Below are experts of layer 5 (counted from 0) of a mixture-of-experts language model. Rows are named router (the router's row for the expert), up (a neuron's input weights, with its number) and show model dimensions 64-127. Each number is 50 + 15 x the weight over its row's rms, rounded and kept within 0 to 99.
After each expert's rows: a language model's description of what the expert responds to. This comes from a sample of Wikipedia text that the model never trained on.

# expert 47
router:41 40 62 84 51 59 34 44 56 68 35 50 52 61 40 43 38 64 63 51 48 49 43 59 65 68 37 47 49 54 62 66 74 62 54 72 70 29 57 57 55 60 44 35 52 48 61 37 18 36 46 78 43 35 34 77 56 46 47 33 47 61 37 63
up2:57 49 73 37 77 30 63 62 63 60 60 31 47 67 49 50 46 51 57 66 28 74 47 97 55 27 33 46 37 53 15 28 39 32 32 64 68 18 67 43 82 50 52 53 61 45 74 51 62 51 55 48 22 62 55 61 35 45 45 41 60 52 14 53
up3:67 68 45 48 60 67 22 38 54 46 61 45 51 44 65 47 44 43 49 49 49 40 64 51 54 70 29 67 42 80 66 38 56 40 63 59 66 80 57 38 45 45 59 74 36 54 68 00 60 42 52 41 46 43 38 77 50 72 52 49 30 39 18 50
Pieces of codes, chemical identifiers and numbers in technical or tabular text, and infobox field labels like Coordinates and Personal information.

# expert 2
router:43 50 68 39 85 39 32 41 52 63 53 51 65 56 52 39 47 48 26 47 34 56 69 76 39 65 63 66 32 42 46 77 59 52 41 06 67 39 37 39 45 51 44 54 44 37 51 45 77 44 18 71 28 64 40 62 35 57 30 34 43 35 46 83
up2:47 60 35 38 30 37 64 57 31 32 66 57 49 31 65 51 68 38 24 50 24 74 65 76 50 57 48 40 40 25 60 54 66 62 33 62 34 63 91 63 50 35 75 53 63 47 54 41 40 64 63 65 36 52 65 36 34 70 50 27 54 68 45 27
up3:23 46 43 47 53 56 36 47 42 61 55 27 50 39 36 39 60 61 52 50 64 53 51 45 60 67 80 63 68 47 53 47 28 74 65 68 74 51 55 44 52 39 34 65 53 88 60 23 48 47 75 29 33 72 55 58 62 55 50 33 28 34 24 57
Digits in tables and dates, plus non-Latin script bytes and openings of parentheticals after names, such as (born, (Greek:, Japanese katakana.

# expert 27
router:72 59 26 48 47 34 41 58 63 60 55 05 57 59 40 38 34 54 49 68 54 34 41 44 63 82 70 65 53 66 54 61 68 71 43 70 51 38 21 38 54 53 62 55 48 59 53 43 52 72 44 64 47 49 43 35 45 61 57 51 44 31 33 56
up17:59 69 57 63 40 52 49 46 71 66 62 48 55 59 32 58 51 58 62 38 43 45 37 61 25 79 46 59 40 42 56 34 73 84 46 48 52 41 54 58 55 42 62 40 59 45 19 32 71 87 31 59 69 22 43 29 56 56 72 49 51 75 36 42
up18:64 58 41 73 53 62 25 36 53 53 53 48 52 51 39 61 21 72 45 21 59 25 45 53 42 55 50 60 69 61 62 40 53 41 57 41 55 60 28 71 55 63 17 61 58 67 28 37 29 45 70 33 46 62 47 54 56 72 18 53 60 48 74 47
Line breaks in infobox lists, table cells, opening brackets, and middle pieces of Scottish or Irish surnames like McLaughlin, McInnes.

# expert 19
router:39 67 64 32 55 12 51 19 56 46 40 58 31 71 48 26 63 55 56 22 47 20 37 75 69 37 40 40 55 46 56 62 49 66 25 33 71 49 36 22 23 44 68 43 44 44 43 32 64 57 49 47 51 38 35 62 26 54 69 66 33 43 39 77
up2:35 29 50 53 43 19 44 39 46 52 49 51 59 53 50 37 33 84 62 42 61 31 55 63 63 41 57 86 62 24 50 52 47 51 59 33 50 52 52 46 54 67 45 38 66 57 37 47 57 46 41 76 65 44 47 62 61 32 53 58 37 60 67 46
up3:52 76 63 35 52 61 54 28 49 51 55 14 54 69 51 31 32 56 38 81 57 43 47 37 54 36 52 57 35 67 38 47 50 58 62 39 22 71 77 53 57 63 33 47 52 36 66 21 17 45 52 42 49 68 39 46 22 58 33 31 64 76 50 40
Number pieces in dates, times, years, scores and records, often in tables, such as 6:00, 1927, 13–5, May 6.

# expert 45
router:57 52 58 51 41 41 38 31 47 55 63 39 42 62 75 39 46 53 67 71 37 23 69 56 62 66 58 41 42 56 32 65 29 75 16 61 78 49 69 28 48 55 49 61 28 33 53 53 37 44 34 51 52 57 47 53 32 76 32 45 60 32 49 78
up2:47 86 25 53 26 64 53 49 51 51 45 56 34 63 39 78 56 38 59 18 45 47 80 44 54 66 61 31 52 81 69 55 34 47 46 46 62 52 53 27 29 45 62 44 19 46 31 82 25 50 38 43 42 72 37 74 54 51 47 52 58 54 35 64
up3:54 39 61 47 83 65 58 38 44 65 35 59 53 47 57 52 11 81 57 42 55 71 49 17 50 47 51 78 55 60 47 70 32 49 35 59 65 47 71 52 49 68 53 60 33 20 71 48 53 57 41 65 67 46 31 48 64 35 41 70 50 41 79 70
Pronouns and possessives after verbs or inside clauses, such as gives him, give it a, his, their, its, plus adverbs like only.

# expert 0
router:38 71 61 24 75 16 42 27 54 61 39 29 42 52 44 49 50 56 52 43 82 34 64 61 63 47 50 47 60 58 59 87 97 77 23 38 74 54 60 31 30 58 37 68 28 23 58 34 57 60 51 87 55 50 41 70 38 70 37 48 58 57 37 68
up2:56 50 47 53 49 57 68 48 76 43 47 58 47 62 59 60 38 55 45 62 64 59 68 58 63 55 64 41 87 52 52 41 68 25 50 31 57 52 44 08 56 63 53 74 54 24 26 74 54 33 36 49 33 49 51 60 47 60 61 53 48 45 21 32
up3:29 62 44 35 49 67 53 37 35 38 56 72 69 38 43 75 56 49 46 30 33 42 43 49 26 61 50 61 31 71 49 36 71 43 62 41 52 38 29 43 34 33 99 53 49 38 38 82 36 60 55 51 71 27 55 80 57 50 68 36 61 60 74 63
Forms of be (was, is, were, to be, being) after a sentence subject, often opening biographies or film summaries: It was, He was.

# expert 31
router:37 49 35 51 52 60 35 23 74 50 26 53 50 56 46 58 41 48 51 53 44 41 65 69 48 45 51 68 31 73 49 63 71 80 21 36 67 30 45 36 49 51 48 67 52 49 75 27 59 39 56 74 39 35 34 52 31 74 29 45 45 62 25 51
up4:30 56 28 37 55 85 40 64 58 46 49 69 51 85 37 29 70 38 64 58 43 56 45 54 53 49 72 72 48 64 92 53 81 45 30 46 71 40 61 60 46 52 31 60 33 48 27 85 42 44 69 59 72 58 66 51 24 70 47 52 38 55 61 49
up5:32 26 35 37 64 41 27 39 25 74 83 53 22 56 53 58 78 39 56 22 32 58 30 57 41 44 67 38 45 52 48 51 61 64 54 41 58 37 53 35 37 46 58 36 44 55 35 37 52 25 22 33 68 34 48 59 54 54 49 32 35 30 43 63
Determiners and relative words opening noun phrases or clauses, such as the, The, that, which, a, of the.

# expert 10
router:41 45 52 50 46 29 49 43 65 39 57 39 61 72 56 37 54 45 55 46 54 34 67 40 62 75 62 58 39 44 43 77 67 39 23 47 59 41 49 47 69 67 54 58 78 38 68 42 49 37 40 94 43 48 56 63 56 46 34 66 28 43 53 78
up0:28 41 07 45 38 38 18 67 38 84 58 46 49 76 66 40 55 81 35 62 31 18 63 53 58 65 32 50 42 48 66 76 39 61 35 54 59 42 38 41 63 73 47 75 37 57 43 33 56 41 49 68 53 54 59 34 36 86 55 30 51 32 34 53
up1:29 53 37 63 37 47 52 40 58 50 50 56 52 66 63 72 43 33 45 52 46 54 76 37 39 62 21 29 59 49 53 55 79 33 38 59 58 63 58 32 48 70 29 40 57 80 59 61 53 26 70 36 31 83 51 81 36 39 36 58 74 41 29 26
Digits and symbols inside technical identifiers, subscripts and table cells, such as O_{2}, 2.0-liter, Facility ID numbers, and braces.

# expert 17
router:49 65 14 44 69 56 51 49 60 44 49 61 53 61 75 39 48 71 44 64 53 28 67 35 41 75 63 59 36 62 70 58 49 62 20 71 67 24 52 40 27 47 58 72 81 43 38 53 43 82 61 49 52 54 38 51 28 59 72 29 66 15 32 58
up4:75 54 52 52 44 43 45 78 62 44 69 50 37 69 43 38 94 75 38 57 94 35 66 33 60 46 70 73 43 36 63 42 51 46 51 60 57 42 51 66 83 46 58 61 24 27 47 53 41 31 73 47 58 48 42 65 45 34 45 46 22 63 53 62
up5:59 51 32 73 52 68 51 64 54 60 49 40 47 50 86 49 45 60 38 47 33 49 20 33 38 76 67 48 64 48 44 68 39 78 28 38 46 72 52 17 59 43 27 43 56 67 72 30 46 61 63 54 32 36 77 26 63 56 60 55 49 35 55 54
Line breaks after headings or colons before lists, and prepositions or articles after verbs and nouns, such as by, with, of a.

# expert 34
router:36 40 59 44 62 31 64 55 57 54 33 48 70 55 69 46 48 61 39 54 48 36 58 50 48 57 68 41 21 75 66 66 45 57 49 65 68 09 26 42 11 47 63 49 61 39 54 46 63 69 33 59 51 44 18 53 33 66 61 56 42 39 43 49
up2:64 61 51 48 39 43 55 46 44 83 35 41 37 46 54 46 37 28 73 35 59 50 63 48 42 55 38 47 63 49 37 32 40 35 60 44 32 29 66 35 63 67 58 66 37 50 63 47 34 36 68 55 66 47 50 45 46 45 32 43 31 79 32 54
up3:20 53 55 50 67 45 45 51 33 42 38 53 57 42 78 38 51 65 47 45 43 42 66 75 53 34 63 74 67 50 68 45 41 61 46 71 70 42 47 37 73 53 34 75 58 94 42 58 79 62 58 51 77 45 48 73 64 40 55 19 51 20 42 44
Place-linking words such as in, at the, and of, plus coordinate symbols in infoboxes, as in born in Perugia, or 47°31′52″N.

# expert 32
router:52 32 58 19 63 49 69 28 65 64 49 53 39 45 72 56 52 58 25 55 58 54 58 50 56 41 63 39 49 80 68 84 67 62 68 47 88 50 29 38 24 46 56 71 43 22 84 43 47 52 30 92 43 55 37 46 54 60 25 32 37 48 46 41
up2:32 74 56 56 47 62 67 53 45 61 80 61 39 39 66 47 79 28 73 53 79 41 64 75 40 49 60 69 50 47 52 47 30 58 35 53 40 26 70 67 73 31 66 00 54 47 58 44 47 55 29 34 40 53 25 59 40 51 59 34 63 63 39 39
up3:47 69 37 49 57 51 77 20 33 59 66 61 27 41 69 44 59 62 37 70 33 62 28 57 45 51 66 47 62 59 48 63 62 76 38 55 27 50 66 57 41 43 76 59 42 75 46 32 50 52 30 52 66 47 60 64 60 70 69 12 52 51 72 58
Leading pieces of place, team, nationality and first names after of, in or a pipe, such as Mississipp, Iow, German, John.

# expert 3
router:46 53 39 57 34 53 34 23 53 60 44 74 30 64 33 68 41 68 34 57 45 61 44 69 65 56 62 65 44 83 40 66 80 66 54 34 54 58 44 52 46 57 49 39 46 16 69 57 56 56 52 73 51 69 50 54 46 91 49 41 25 70 56 49
up2:56 44 74 46 29 53 48 45 52 60 27 60 60 33 60 55 40 57 47 59 36 33 53 56 34 58 36 31 58 36 45 23 44 58 44 59 81 35 73 70 55 27 38 39 44 35 63 80 13 54 73 18 60 56 58 43 50 36 54 31 29 65 39 57
up3:62 66 71 39 44 45 38 43 60 68 84 58 42 58 66 40 70 32 70 61 67 38 69 38 48 64 66 33 47 35 87 57 43 55 55 67 39 48 33 48 15 46 46 67 40 51 42 46 12 54 82 20 61 37 48 62 25 51 37 44 54 80 54 34
Short subword pieces early inside names and foreign words, often after capital K, N, M, T, such as Kyiv, kafenia, Shogun.

# expert 22
router:48 49 67 78 40 58 38 57 58 46 62 44 33 51 51 42 20 52 15 29 52 39 60 68 49 62 63 29 49 58 64 55 79 55 39 69 44 35 52 42 64 51 53 70 49 41 39 33 34 26 47 45 22 47 64 40 49 50 53 46 45 56 09 78
up4:66 67 67 64 61 34 45 49 32 36 76 52 26 65 42 51 29 36 42 77 29 49 55 76 42 41 42 75 55 36 55 41 60 45 36 31 39 47 48 81 32 74 48 61 36 54 59 80 50 32 47 51 34 62 27 25 73 41 56 73 72 53 54 37
up5:43 47 82 52 54 19 46 20 69 52 37 42 62 69 78 42 38 52 67 42 42 71 46 42 55 65 67 55 47 46 63 48 41 35 52 59 52 15 70 36 72 49 48 65 53 62 63 46 41 47 20 44 48 33 28 53 59 74 69 48 57 52 45 48
Inner pieces of long Latinate words just before endings like -ation or -ic, such as formulation, identifiable, anthropologists, telecommunications.

# expert 15
router:50 32 60 34 52 26 45 54 46 56 36 40 67 47 59 58 61 71 46 40 54 27 56 31 46 49 71 46 31 45 52 88 49 95 00 40 39 42 30 52 58 48 58 54 52 65 39 52 52 73 37 62 36 75 47 57 27 60 49 46 44 41 50 66
up2:80 48 64 53 41 45 47 50 52 55 34 67 31 40 53 62 51 31 32 47 58 56 77 46 75 46 51 51 51 50 40 72 43 61 33 44 26 37 63 36 99 75 59 44 41 42 44 53 58 58 51 58 44 60 44 53 61 41 63 56 61 52 26 29
up3:40 51 54 43 17 50 49 61 30 62 72 60 83 57 24 62 48 50 32 53 42 64 64 78 35 66 78 71 47 50 68 66 73 67 35 57 40 51 64 64 69 49 61 64 45 32 50 58 47 50 61 45 45 53 66 46 25 66 57 20 62 30 61 41
Commas, and, or, semicolons, closing brackets and table pipes ending a phrase or list item, often fused with word endings like ers, or ation,.

# expert 35
router:51 41 49 28 45 34 28 45 66 48 31 50 64 58 40 78 46 58 48 65 49 41 56 41 51 28 79 56 45 66 46 59 57 39 55 52 64 52 14 28 39 67 66 99 39 17 63 56 35 49 30 46 75 63 33 62 68 64 31 64 50 31 46 45
up4:54 54 46 43 27 67 28 55 27 28 48 45 32 46 34 48 62 48 65 60 42 53 30 48 52 31 57 62 43 35 59 39 60 58 24 42 70 59 25 14 55 86 87 45 48 49 45 52 40 52 43 49 18 46 22 43 64 48 39 59 75 42 55 68
up5:46 52 44 46 53 55 55 42 71 52 57 16 25 36 52 49 22 78 40 80 48 24 45 58 56 34 69 59 61 53 55 45 54 52 48 41 62 31 53 31 37 54 50 84 51 18 43 29 43 33 27 33 74 61 51 49 58 28 37 29 25 59 27 63
Capital first pieces of personal names and given names like John, Daniel, Luis, plus the space after scorers' names and possessive 's.

# expert 21
router:61 64 58 28 75 47 55 35 51 37 35 28 34 45 54 70 55 66 31 44 36 40 36 49 78 46 79 52 48 60 48 68 51 51 58 44 77 48 17 25 42 42 61 84 55 41 72 51 48 42 36 72 56 68 35 48 78 51 47 30 45 53 51 68
up2:71 59 69 38 52 68 53 36 63 65 37 40 40 51 74 76 46 54 66 63 20 58 59 41 50 49 52 38 56 24 56 70 46 38 50 74 46 58 48 59 58 46 46 17 44 57 40 77 36 18 72 36 49 53 00 36 28 57 63 48 45 59 36 77
up3:52 53 46 58 78 36 61 35 51 75 61 61 35 63 88 41 47 54 32 36 53 39 50 35 43 54 59 54 36 40 50 47 46 53 58 25 60 28 63 40 25 57 47 33 34 70 38 37 51 51 51 29 65 56 64 43 59 68 72 20 53 49 51 35
Capital-letter first pieces of foreign personal and place names in lists and tables, such as Sch, Kh, Cl-ijsters, Be-ograd.